Below are experts of layer 10 (counted from 0) of a mixture-of-experts language model. Rows are named gate (a neuron's input weights, with its number), up (a neuron's input weights, with its number) and show model dimensions 0-191. Each number is 128 + 24 x the weight over its row's rms, rounded and kept within 0 to 255. Numbers have three digits each.
Before each expert's rows: a language model's description of what the expert responds to. This comes from a sample of Wikipedia text that the model never trained on.

# expert 27
What it handles: Prepositions like into, to, of, for after verbs (dug into, into his repertoire), plus word pieces like Bu, Boe-ing.
gate1:131111115131118128134134136146173105089133106107156104080097150111104136164143135099109106160148105141104132136115163150125126168130139114121145127105138150151128147137075107114131152128144187148119109163092120077123092100102147124144133105136140136110151122139137140105108126145182112166156139154119106107124128087134113168134132117144130121081127125102130129145133102139155110121156095178089122088092111130109113156096114130123095081103084102116104123111096165124103162082159093111153157105162130129119139144102129117109092134085153060116077141171132156106115136152135139162
up1:124128121130131175117150134139100063114121157087129131119113090156163086138121116126105122134089129130161098089135140117097139118145154160144104100141115126139163100132091111093107124126130154118122111085148139128122128101102136153078114098104104155141111146113149150120118105136137138094107147130147139129179137146127119120135162130134090127151115157121130110103123112092146119154153132110173137158109122156076105176156149158182121182100157155112139177130126124118089066096159106090123104136139173128150115094110151117158134161109153164180124148125165150118130121092140117130
gate2:110129196125106133106094122141106081079161120117096156128126140127129082153151178131140114093130119104145099159176102116129137124168136102098123148139163127144092129115148107139134137118111127129134139148146140149113113143140102074160135135110137117110140124100138121119167143075143132119142149125176145159146170103105136125105145129119087161147133152118139146174120096108125149135113154089176120132115158085163159099140118091172124154108112149133072118149076133133099134116137132096110105140071100145147115110107151095133107084130091136117144125144114156128156094131181128124
up2:118066147112112175135126111174086124094124115119079107092083099150168120143126185137114129110171155133171139117092109118112146167172127102123115106138133119147130107151167124122134105114106129083144139134139139141084166148065092085127151136158074138112092123123099155114158162135104128077102065134141120141146108119131151143137133083147128155135134110140155141119110121131123147138126145106155116124124156094146139103097112134112145138116118159161127159088151136121169145115108152111139100115148127160160114120128136130149109134119097117134161131143102133176145102146087114106
gate3:139162106132098119128133078120068086129097137148160109100103141137139157147093167135077126162122149160119096127129137098109130138094148154145140120147111128120128115147105133141130125068117160128156165118131152113116152099108157059141125137152138127127143168085149122145113119120129115167161130080132085133119155128126144153177146141128108124084091130112115107152108145131148120110120106085165166159158124138170136141119174098141107123132155129140115162124102160135116140131101068137169126132132100101133127107111135126189141124147163101103108101138114149128099163087127130162
up3:116138123091111164145115118169149147187151113141135111116134108160119140149149140137143145145145094119151163103135125110124082131097146118142122130145095129125166141105137146105155106128142142151114106133098145127147133157146109136122159101135158127140075095129107145081181101131124167100121101112162128120135169129107141070108129149134082099132130153101099106126127119115118160092086142142065122080102140147100134167134121124143161091114110127119124115161128173140107114140174126150106122142106135149118146154132128174096101131110080180126103172144149081182131101123166133121
gate4:141096123095118153159131155123119146113099146094107127177159107132162156141106152101080129159160128148105103099158125137155135123178116138122094107146160116146128098139094114117132134087153120123133130075146108151159135111124138104121107110140115129091128143108111144139118111138084139181150118160129127140126138141128091163139134167105142115123059155072144064127134091108158118098161155107137141137143134131106095165174115103153147143122104145144108125145096108118103132172140103184166105154108142114148144113133093115133166107081113158096119131151131123173134140113104134102
up4:091125122136140166176140144099086110099153102111085147154121076130145104099134130107142143112159107152114119141074151168122153138116090100058101100149151105129136135137143157146100133156147154178134149123090145115120145166114105162111169136104145122131128122098180109170175099167160133108124147137137131160151142105137127115101166115125095103114151079114098127116110124155145094118121121106143109121133155112126124109120140127119157139130111172104152118093110140134085155161109069090149118120142112153154087117148120143114133147093156118106142119184110126125137133145140151125

# expert 0
What it handles: Currency symbols before amounts and first pieces of split words, such as US$5,000, £4.1m, cor(ruption), ir(regularity), la(ble).
gate2:146138159153114133113167121120148174084100120102134104098103148153134111160109136081114123143152107135120158171098159093111108120124120116119081135141084139128104112115117148107127130113136116101151122119093197132139107149098088131114153120131147155138124117090105090094130163128098132138115092126109091121078157166127173109143079139158104149116082127123138082121143116119078107112152108151079121127129124148149109139137136141146152114134158136138114114186138123116115127130131170151102095118144166158152080169110170129149113141147126157103119133150091167113134174125139109143
up2:123127113097154123092076119156144131121133136158131172112164133116111126103107100111100118136113173131117122101157110133112137112117127174149147133094178130127149155119132099132162135170117135164155097099163074149123136078142119121135087143149071108138110116128100156182144101126139133093130140103116183113154120094115108149133156124086122081119145087124145150135132114154150143136087152127162166090088129123098125126113146114144107161125112111104160157099125171147137119098147083101149139146081094114127142092122097109120129130081089120129144143117160111124142104126144110093
gate3:116083091127142170127119176116123142109146098134151132141164133121101123113103181158091142111128120147150128123129161112125103122122120111095117133125110121144127115134121132102113114125139135125108103152112151172121167190119117127108115081147135136112127169132171158093175146150140129178138134125174192125138159129114105122178127143099187144156133109148131137169132140143145158134157106134151123129132099145140103124134144116134169144102121111120208145122163121107160110163119135077152100147125144116186198126129130081141131092123121139103157108112134121124146130115145158109
up3:138170163091145086127161124132107149161102157143149086099144114106130132120077164150109137142133137125117161057129151123113109158104135118098126180099114138098143127139116150137123128140116109167158184063110116176163135103143127126112104117154099150123173132073098133123114149120143145114156113144096115182126152134126159087157149103133143179123138130090160167123099138120149144182138109129127136150138111137118141137143156113128119128104110103094084147087133156126127126096156131130107110113120148116102130146124119143166122127130151131095134172170143130135130146132168084123
gate4:109119152125151118130098130094137135142123154119143150107124172155119181146119112134166139181169131099156148160143163145103157122193130128138155116127114090118113115126090114146141105151152107098079145129105102180086160117145111099111133103110122131103123144119132118119152130099132107136109105149102074067145145084098138146157087128118097147086166126154093102120149142131134135098123131126173120093164075107106124119124115114140137186113101127121127100142122166124107100113091094136139142127156092115108134114114083120123136145106144094152134150086132150113095113106144095133
up4:105103100108157144100124107128112160120127125113060120130134126080111102134087130168114104119150120110103139126106143144132161173153096135195128140122135151103150133157140151149133135151143131105115145157137140185112144137142110115170133099086082164155152089145122151135123114147166165113151106127120109145141129102100115102129177160102142104092118089126118124142126110151144110092104135158166119098112138147127156124136114125168166080148130104180127128139135126113129133088135140140116121114159149123114144109068129129129134135091110152166142148107128166099132160110167059109
gate5:127116117159128118152114120109157095152139102076104110121161168064118144111112091139117153138120140134161111123129121122116115147158115111121137096102163169139137105113144160114122084128081103146141095144119084122116079123139119098121091091127099133085115131078125079129128113108079118162130145137093098154121106136096128139187116124073114104105066104127119164146175158134150132107114167153116071129150130148116121118153114094156127142099132124109107156119122128151144174151142114162128121125118117100135143133154162111107136124117107138120094168137119133081130096105114110147
up5:144145116125083118124119136136126121167150110114147135136124105128121087147159132108147154135147092123090143122152145135161123104136102141102138160121157104141108098150133118109111120154162109136122176124134160143132149194169142147131116107148168135122142165110139118115086172165113120139118112152093109101072161129171155085130138104152165125136106159126091120176104137122133104144115111102107103149178140149106085133096160131141098124147124117128080131176111137132082158134118165118131146100114141128130115157099133157122130116173138108129077160148087092140066153130159145106

# expert 17
What it handles: Pieces of French and other accented European words and names, such as É-cho-s, l'és-oterisme, Jo-hann, plus legal nouns like court, term.
gate1:105108081117106089170131124080082148115141110130135155123142124109107118094103120120108135161100119127129084127135143102116114172118126098106141132137134127143125128130145091111115168107160104138166167157117135110170132157140191103114137123119149146122138148132127135162104153159149128110117122109119161118138137084137147154136145109141163061166129116154120166132175126120132162155123090129113083183127126108142173110145129123118123147108125167110111095168112111111135167188125133154114140128139134146117131129085117143174114097154158128094185153081150135123148116122137170100
up1:109118109144098128122148103133119126103105094154119155116119158094147154090110132116134191131159103139155106152085152103100104117107134128098133092153135077141155104138091098133129113117111097114150152159105124126127088122136152108122088146177086144125111134139099155100123163085139120105148134112151174162121128117139130099125149124154149082121181122139106118111143132123145119166078104090094117206130128114111139086155074116105164136107118170163149100164142145120084127161111093133136116132130111135152113147125095158156145136138154133101130103141108149141144101137118151109
gate2:126152140123075126121127114098112107140125115119144148141176140127151122102131119149123138107110138105153149138129137145123109151103137097123138137105134127114165123071092058127163133167155142124081141087128142155157148135119156128135134124143086174092151108095127141108158146119133115127144136112153157162146135144147119056126133155092136119146112098089165120121153154134125127144126094100120147129152145166172163145102147117138131100113144153086110144166151132122074105187086129121120122151096145112122119102094141105135103121075114092115138115085158154135096137121074103165
up2:114132115127062136075142086100102172085116116150197098110113142114107138097106101084142093131133125113104145140102146114082111107094122110133160120127125125128109196128128099147145132157135137126125132094123107097186153084095136141162117134150113160120164115110117136135113127151152134088114143079116148154120133108153113130126158134151146109133128127132158162133153183160082151118190122120096137142089187133098138098089150161122134113116133107128127118136143133141121123163126142118130131086133127094105115109135164134148116103184120141116129151126110117088128141109146133131
gate3:134122154106152120091120143140079137134154126126112117125135127086143131144142147107153164160101161146163134120126123105142136126082096124113155130094137112102168121121103144127101112102143166118160077166168130107113156114132133167129133107138145141111086097146135125122104160137144127169107111148132092088138119194123180103103136099058145139137091126103132141152092130076146154164116104159163124127133128152162100123116102095153110134148151111172112111103171137105135132135149112162134120163126123124155151146103103123125125147171139111108136150121112100111174093113099146067
up3:084154099105141164127144101132187125127121142143134108094122167128137095130138144134130111117108061088097133154121154111120126150150150159118088116142124172107076168158136119122113153128096145125116135092101159126136156134105098089163132143110092130141135154151117135110148127122078145093148096099171166156154117100157084145099137169153136150121122109104100126137175149123122135106180151163161118123147125146121102075086166150124125124158098140114119156145109099146103104166124149159108137164121123133135118072127150134144093118119093114137104155141125134167125116126148141141
gate4:159155115132171118130155162101141113123124172145113170107162127121144178119079109152119168125101124116180126150098090193076156159149127126121110108145130158113120164142131131079146085119129126129138118157119153107153154130077138120097128161123112146123134123122162167121128144127101124109150130148096139114151107110151108113145113127074143147097123158076117108060080173158148132139102121146125140122108141167175125125098149121150139171119164139159108137119125122126143175157133102133133158111136123095175134121112123097135089140145108138128137102134144135117135141115116127080
up4:116083162105102103152121119118124123118135161133137139107174095159107118113097088091133153111128129104116121094138117124121112128119137152152112124135147120136120135138156186121129111135065119149146119154103134097120138144088135154131148181128124127151115089125139161108113120134140144139134117134074106141208115109107083165098149087115130129090118096112140111123167166152118086161131109109113109148065168114112066140106148117105147139075108143148098123100112102121155117161144115107143107126124082142127143149104090136134107136135103088150106157106150148120103134124098164150

# expert 14
What it handles: Competition and organization nouns like Cup, League, Association, Prix, and word pieces following Le/La/Lo in surnames such as Le-car-o.
gate2:122134134098119108112098155132092103130140183138086132104129144108119131121148137111094103111136140118132127160142161118135171107151121156069144143101096154148139157136120117123099100177119073120175134132114150129153105124146126106117138125114144115165147093139133141111141093109113159168126147120145112106075137136154111099121124176117209128138168120139128157092125129071100164159113122095088078109108115120146111107081170114176129149153189130135112097114154155109130124136125106144123132144128090146116147128138114105143083118091127150145122162114136142161135115151104117138
up2:135142117131155114156161168140113100118165140163129127132151167115057165109111151108141144150103106119187113157175122128144104136135133147101091155076166141139135114177093114139128141182121104083143113161128166085137132095138109166100121122139130090168135110128155156136124134130117125153081137109108116100179161142105104131134165136125143096138157123135135145118137147110109111155104210128130115118135124126138083144140104125131117118143106095154108108117132131133141127109150138098115149153167129124118148103162129160155175124153132102100101141074138130138163109117133154146
gate3:147118084141127119112116149133126171099134126138110114177149168096112104123103135126111144179097151136134108177140132146100129093143161133096163117153143155128146184128110140091157144136109131110125130124155112132150150144147135159125120170156152180166132088149122158126113136107170129146083104102167158179102140130114105101107138144097121117106122103131130104095161108148097132164144109141147121136088143139134139178097120164171142109123184137132164126145161111122101131163077097092123134142135171128115128183163136113114133122127131094118151144122139131155109079161107145125
up3:140120097167177110103162175116123137087110098117089097144122106093147148154126128154119098125131099127146150135125102158116142140129134115122131138109167158110151105097139103130108115110139168116134176094128128155130125109110111109131124155154115135151140131114120125140150099108135117164069150095101113104128128103162140196151106087132149155097107110108159131159123143154167102158103094161129140131170147142164114175140161130128152129122095161114101122145104106144150117174096099132131129167194107089084079111130165161107153110118130132121124139120116166140129131100151150114
gate4:156168121122165146181126106148121119108111127133112162100128138100157126170125130168167134120129137150140165124116085120136138117127169102153129123148147134111190146124111118116127115146147151113146100116165106113127113101168147134137169119158151117118123138179115156057158149081107163110118128157130092081173142121114105156123150157141116108125129142126094035138148123156156122135080123152116124122159115119152128112175128106121144158184164149086124157116170140135121143157106128149136165129158144101140139107161145139117151139128144106099146103145105143138136130105114125120
up4:123139063134142143117137140093145110127099178098172138100160131137145152069162109156149172112094119159106140128130135169127129105182110146170127108164105129146138139147118178143135126129148132143140094110095097161152116129102146135114134102118134129099148133138099131134117124170066169141136142146120109132169126123144142101108107123099119092145054105135114131133084159154182076085117097105156096130113119129123113150125104086137118150116144148086076168099141139121104135146124114145140125166108119105163132099101123104135127122118143120147144153115109134113103154129138122135
gate5:135149137132080102152109084111097099123064159135147099138108135172156142156097166152129112101165106134151132164160161122142101131121126129120120133139081123132144186180127126124133099158127110120138144159118157121120118131166130103089152132141072152146100120105146083144141149146131157173113153133132143125110131134127135133101139133131130088140131079101135115119129172120080100081101078149089123171138090131124147095125121121133133096129131124130110089149165137093128125075128166126169121100114117119105146101112089129098128116153141131181132137120093116126165155126154123122
up5:098152137125103093090119121104132119126112129144173112120104103149160140153089119139161109067179088121138113118172143130111110172104150122109109103132164125152150100130138146101125140127174135106151111121126130095134112167143155144125107141149121119093120122156133112144149183094084114159184136092113143156140137116119139097150140130144111125167156102117144104162123111125123106080127088171118122161183154161115195112159144123094135111119131149125118109180110135128132158106126174113178152132142123125131139136117164114091144112102104127150112130131147136189145138138124125157

# expert 15
What it handles: Opening syllables of place and person names like Mor(ato), Mor(occo), Cal(der), Bal, Gra, Sher(dog), common in Spanish/Asian names.
gate0:121142167115170104167174106168153155116111107131118111126105110119093079159117096118110086176119144131099125127104119091125147146131078188119120170150112112097155118178176106112158131115106139137143143131082135091164159108145140106135104137102139157125165126114142144132108123134149152091168174166087138128152157112155147143167109122119107098116088134110123145149097123119131116124127158126134137124181166141125108119150100126138159126121132152132113151085128141144132164113122091079107139130148118138091136141111149148129093127131125093086142104087120136131143111093163089122
up0:134121113137093134064092167105157124130102126133089158143112126144119164108124196139122139152095076098130116103144136127124168112126152138123152107095133094184126118095097094133152124141158156108143106143133139089098117138134114113164143146113098098104096117135110162096141137116108100147143115156184097110130102068119108137112113163127160133112142126106120114153154162114159124115149097171107142097136122127104081145136152147133094085114083105111135153158106131148143100103136123180159099146125089124116116161108145144135148107095141115143130156103156132142102135089115152118
gate1:120147192110143146117113132125097124163133129140112168091095139136105116140148150138146163094125134116094130137119114114107102166089179142123130153122127094105040120148119079153128127098139105128142076126127140121160154139138157145113123123139102124116124149178131131113128126130130158125142174120143113191149137142116101129118114134165117161135167144137138154115185093128100113078153135109121115172128125054107153146167108128111110130127116106122140132123140134133159105135102124104054131130168114094126139110147125101139145151109142112146091127090108173105130132121126159105
up1:095102136070129136160155103113113129138121098138137139123097158145116134172178173129129133116097091116135154141159160103144081146154088131099075120128159105132158132167122095107105108104117089130135130129098103164137106126117115116094116140131104106136135093118114138094141120114140127093123136079139181130139095144096118133154173136082127110125128167160127099151128142125090118138111127120154140112179138128125105152085122150137163119128144072163112097100108134127133129149166159136128098131124154119144109130137146174132111137173138095159113119119096179166121119160130106072
gate2:118123166129143124122134126117077118103096110086115145104123118180122126148137147135140169103118096153132120105091121106089108142060123128145142110144143090109107102150088119135123116175137127150153117165124112126146089114149080131094156162152137130119120122156110114199107125118124134122135116147142138150110117125136120133165094134149085115124121147047145162154150128103127134141171095181111113155065116127086143117121109155093141108189151158126179113136130137124120127146114126140127122094169099115151144144130127147109191125149145114123157137140111119153129131138120163143
up2:161119144120088129120126164139127128121137198131143108143104139130158133109111157096114144121124083117153102124138127157159090146170112155119102149106138153125148126132199152160118147147111133103120145158149182113095158118130143148158145133125111121113090154122133117124127168133175163149127149134158091113092129112138129114157127102086146132098096093104117167139139131162128128160128124088120103140098134097130096157159134115138157095091146125106070129153149110136120097132104128139072104126118073166093125149129105088130111116136147148096074115115134108120130097077097148115
gate3:145110159140123127174154111140131109084154100142124135128134106124108126098110122155152106113106129119099131150120123156117142109119150095143102145137114132134063132110090167128152099139136054116131144113161078136106163148138128127110099149123159115147117113135141162109143111171152155130163062084115150153087122121130145092083113143116155154159136112145150178126119113131136134127127138088126142114097149117120203108119149079118152136120101171130149091129123128117157124162130154138111091142073150146121141121141083099104090143114085145131135127156121155108139136095159096120
up3:133112191100132143159113158133110164155142159104134150122104150134110158096132141149119163129161148109146134079158143086145123110140132114110110100156111117107135090121122179131164111113111129130145136107181120116100128132115097114121138152098080161097139104144120155121145150122141103138105121143095149142141107139097094088172106141105129135100155093144108152109120126118121110133158073096115117121140128154102156128152113117115148092169147148130102164087108071125100137141109179110145111153132128137104091152165084161141122137111103113102108079145137143104196144118131143156

# expert 7
What it handles: Words about schools and degrees in biographies, such as University, School, College, professor, graduated, science, also sea in species descriptions.
gate3:069139136123117113126121084133135140080153140117147106110125125158112114122120113139093139144153156127149118130110136143092138150134127103096147120167098101100125135083133166117126140118117061127121123104159135146123133148132086123126124152141149144102143100101157102114111154133184148144119121125128144104118161107127124148080126128119126129172175131077126156120103166133131111112119136132043123135111142110153155135103132095107149106159160134121138140138130123154106112162170168166121082137090155123095126094158115179141117142146136143153149127146116125114055148064102124097
up3:105156126159086131129149144135176148138135091126107140151139093116084132138144079143104103156159125143163120150135130119108114089129166162103146157152136140097147101168119106085137095111120102145117098133105099116164173138144143154141151149159135163120113135130163133074111176106124148109119083167113124134113165116129138111108110165121137089099136111128150078115121142127080118132176147150088127113126130110171108118129140121096150119128146103106169135143156135121093148129130146130106150150085157109162057131144094151106140137177154152134120137142108143081105109104123132135
gate4:144135174124102095159109133095117195086129138140100145150151101138088152132160122156125181147143165110102160127108137157105079116172112161127163129143140124136134133141161186118145093145077138143092080149121126146123136113104087104099133110140140123126123093096117154133088119137176141130106140149123110143123132110106132146137144113154144106095131185171140115157109127136128152123137140119106085138127152143104109160147119177102121144095089101143135142140096152110130101164125122126124129150147097168109127158119136129124178138142145100096165102149136129121076124104098160151
up4:175123135087132129117110125116143146141183077132107138150141126128089112147159145129117177135155133152120162124131114161098103121134113140122102138125175113180165146132063101117090109125083156115127077131150106115090107083163129097128104124162145128121095127103150110092063098119122112118134160148134107125128164137103124174124166110109137092095084140151107129154172124160117139152143112114147118171161129119114151138173113164122148154147127167165171136092114143122131137144116122112157118115158110094138122093134143100151122139113157117137144146142113128123150133161160150120
gate5:121131180109139081107108091110118100119113189094105115150129086082160123101128136115146151103086119117134111100130154111144104145142160152117120157156148090152104114118174118126136134151112138103089123097117067097128129107152094140147097151098101139164134150126163094143147118134104133201119116151159104101151099140138091133140179136158166140131138156122144145109138125114136095107147118146080105109135114137128163130140126141109127130144193080125091141106102157133116151112154101131141135081144125130117096126102107181145128124142138123129152115099109131133091097123132130096
up5:101131144139134117118102137102115088128148139159140103160152117091112155100153148134080091139121138142155107113142132144076134164110114131072167118124122142132147164111100052152128092116103145153126109127110123165130135135137126121110122139106126106126108149093110117172110131142163088159129123079169140152215096124119088142124154132119142099109128116112153126132099137125168137160099167152145078126137143148149147118192147163116149134149114109099110135126119125113140099086093120103111117119127128145140126140168117145126145102111107153126158132127162174075099106158122121121
gate6:133135082110119131120139118101103134082122104195180137109105149151107119168135090115109123097165189110091146099141112128088124127138111103155139099152147162095136106141113178135109150131129089127130106129170080152149144161127137099123161156151106139127105145085140133151097144134108095108133114134169142093116109115121167162138122155142131138128119133176084140109123101124146118090105119157162073148129121115112120112159128137176120156135135146105167141101117160120075129132130171160157117123145126156125124101106127133135142147152101106184110131154133151104152158129127139098
up6:159172124142103142100155111117124145076137109143150102095147140098149090118133074140124118184158158151124142171147140143100115120143133127148103108153119121134138113126184143110129107115135167122157088092148121133087175085115140129086114166143127176121124114156173157084095146136149149098098140130111156128111126123121141132135111114134094109131096129108130190137133182124114105116091164145119066115119183158137124121143156083120137144129100145090110129142146132135147123142128132147145099132105101090096115129103123126126140111179132142122171131153085132135120138086147124134

# expert 5
What it handles: First pieces of proper names, often in sports tables and rosters, such as Am-pthill, Ti-ndall, Cow-boys, Smith, Black, Hill.
gate0:158091117148120162144106120160118117110124127094163139110137176101103128146131142110154145174141129108131149079126119129100131172162139129091101105112147160115156114159079147123124141115164149068153078102141151093117096107101131122108192135097108156147112115162143138135146167112137074156146141106089127123134124131093118078154162156107192085136147146144127129107129130129127129171127177110137111122127114133125142129104115143120080172179111143134166131116143150093139118155129112148129120148120147145123133105139125141119101124096135127095107126153180139116153128125079110135
up0:105154087102118123109127139117117124090123135100179163138145139127095074082128147150112159141134113150112175135108101135118142144117083142100090141108135130124104129134132089147123161177141110125096168202108116127111158128141130184141119126160121122131145087068162110116095143159127157168084127129158145139094171126140123095107095107128146117122105144101125150128099114082154144140134088091168114148139131127164095139104114157099112144085142139126098112162125128110097156170124130115149132150160107115117100121096161154109115124125140113087126119136136096094128138120130145108
gate1:135126132124149137101115119085174129155123138120199086117101116118094178193154098123166150149126150132114120090121153099131114119108135175133148118115089120170134116131083151114159137130117123147104110146146154125121158122097142119143128100120122114078127094119169112113124097108097157106094141177110109120099139102110178129126170134142164115120132125115144154149108070110145096169122114117125114137123138181130127133168146142167148154119085122096092101171110136126141158157139137116143173121111111117123168153111127121145130152115138103122101076160146144120167129120143122151
up1:141116140151117110084139164111161129115116123125166103126141082114113121176128096152132154148137096134100079099149093063097151131096146131179126128137115163155109136131104184139153126137129171111120106137152147094135166134131156134121174114115106145149141137165130133115126136136141132102120088154115113144127109170129174159153157139134140128086134116143138150157161117130162111110109094160119103110113117149109110185085153127148117142133072129097137111137113134134123122132111138114118171146105113072132178127164161161112135113099131121130141110117127123091154161122128083190
gate2:142115110106154132148137136161143156151148132147157149120125133054121126154163116104110116134066120151131133122133095149137078140116115147133099182118115118095103111077115086149094112169125058126117097133124086088114098149100125142138120106132137142138136156158104123098107166138129164148090128090102087119115160141133128146097144178115096118107151170155088152120137164140138136119132131134142113131148105078146143098098146134110104131115144092137170149108146158146094103132206142139132102147114133152113123117129129145119104123162124151077126097124117125126137154111123136114
up2:099110173174137078138095112093165145098132111118153077122160124119123149132071094139086115120112092126132170110146109157097131115139134109099108125106123143106100150106101113110121136121096142138076125150089116125132091145129180120128148110101148118118116123140155106128095186122122139127136156101113132135140137119138160125096139127126120102154128095143117109084198122115121180139084142176151153119140152128167167114141091121146113167084105143135188139120161135142110155114149081144115112104091102137105117102151159110142140124138148103140096134123103134131100109131107133114
gate3:116094133122101157142128095118111099136119103131128145106142113120113103112127120165135110104089114092083124136110159126119149151106141094145115123158115162105151166121106154125127162126078127124126082144149111178134112137204178170119138113105128204137159141121101123119104133156134118145101080137136123117135123113130131135125103112127123125157129146098090111138129129090159160129127145150142121148120089116156100136085116119111134118140166126121166099119157170105095058126155138156137101127112145090113153135142159128112094099161095123132106170096123072167114105096146130117
up3:097081151083076184142105154163103157118094111114107154109128126147191135172113126139148134140134149092129167071173143174100132172128097123137104149091167084148175111128152140145136109120144094122136116130122144112095073131104123157134192124132117116135128147095093131113158153152103154126105136094110123131128112125131103118155105115106153095124150136134117126095139137126115112127157139149181098142138119138142129095132116124138065134131096148149118154130088139113097112100148117111137138098159146113137093134161165142137142144145149157129125113111122124164155124098108115156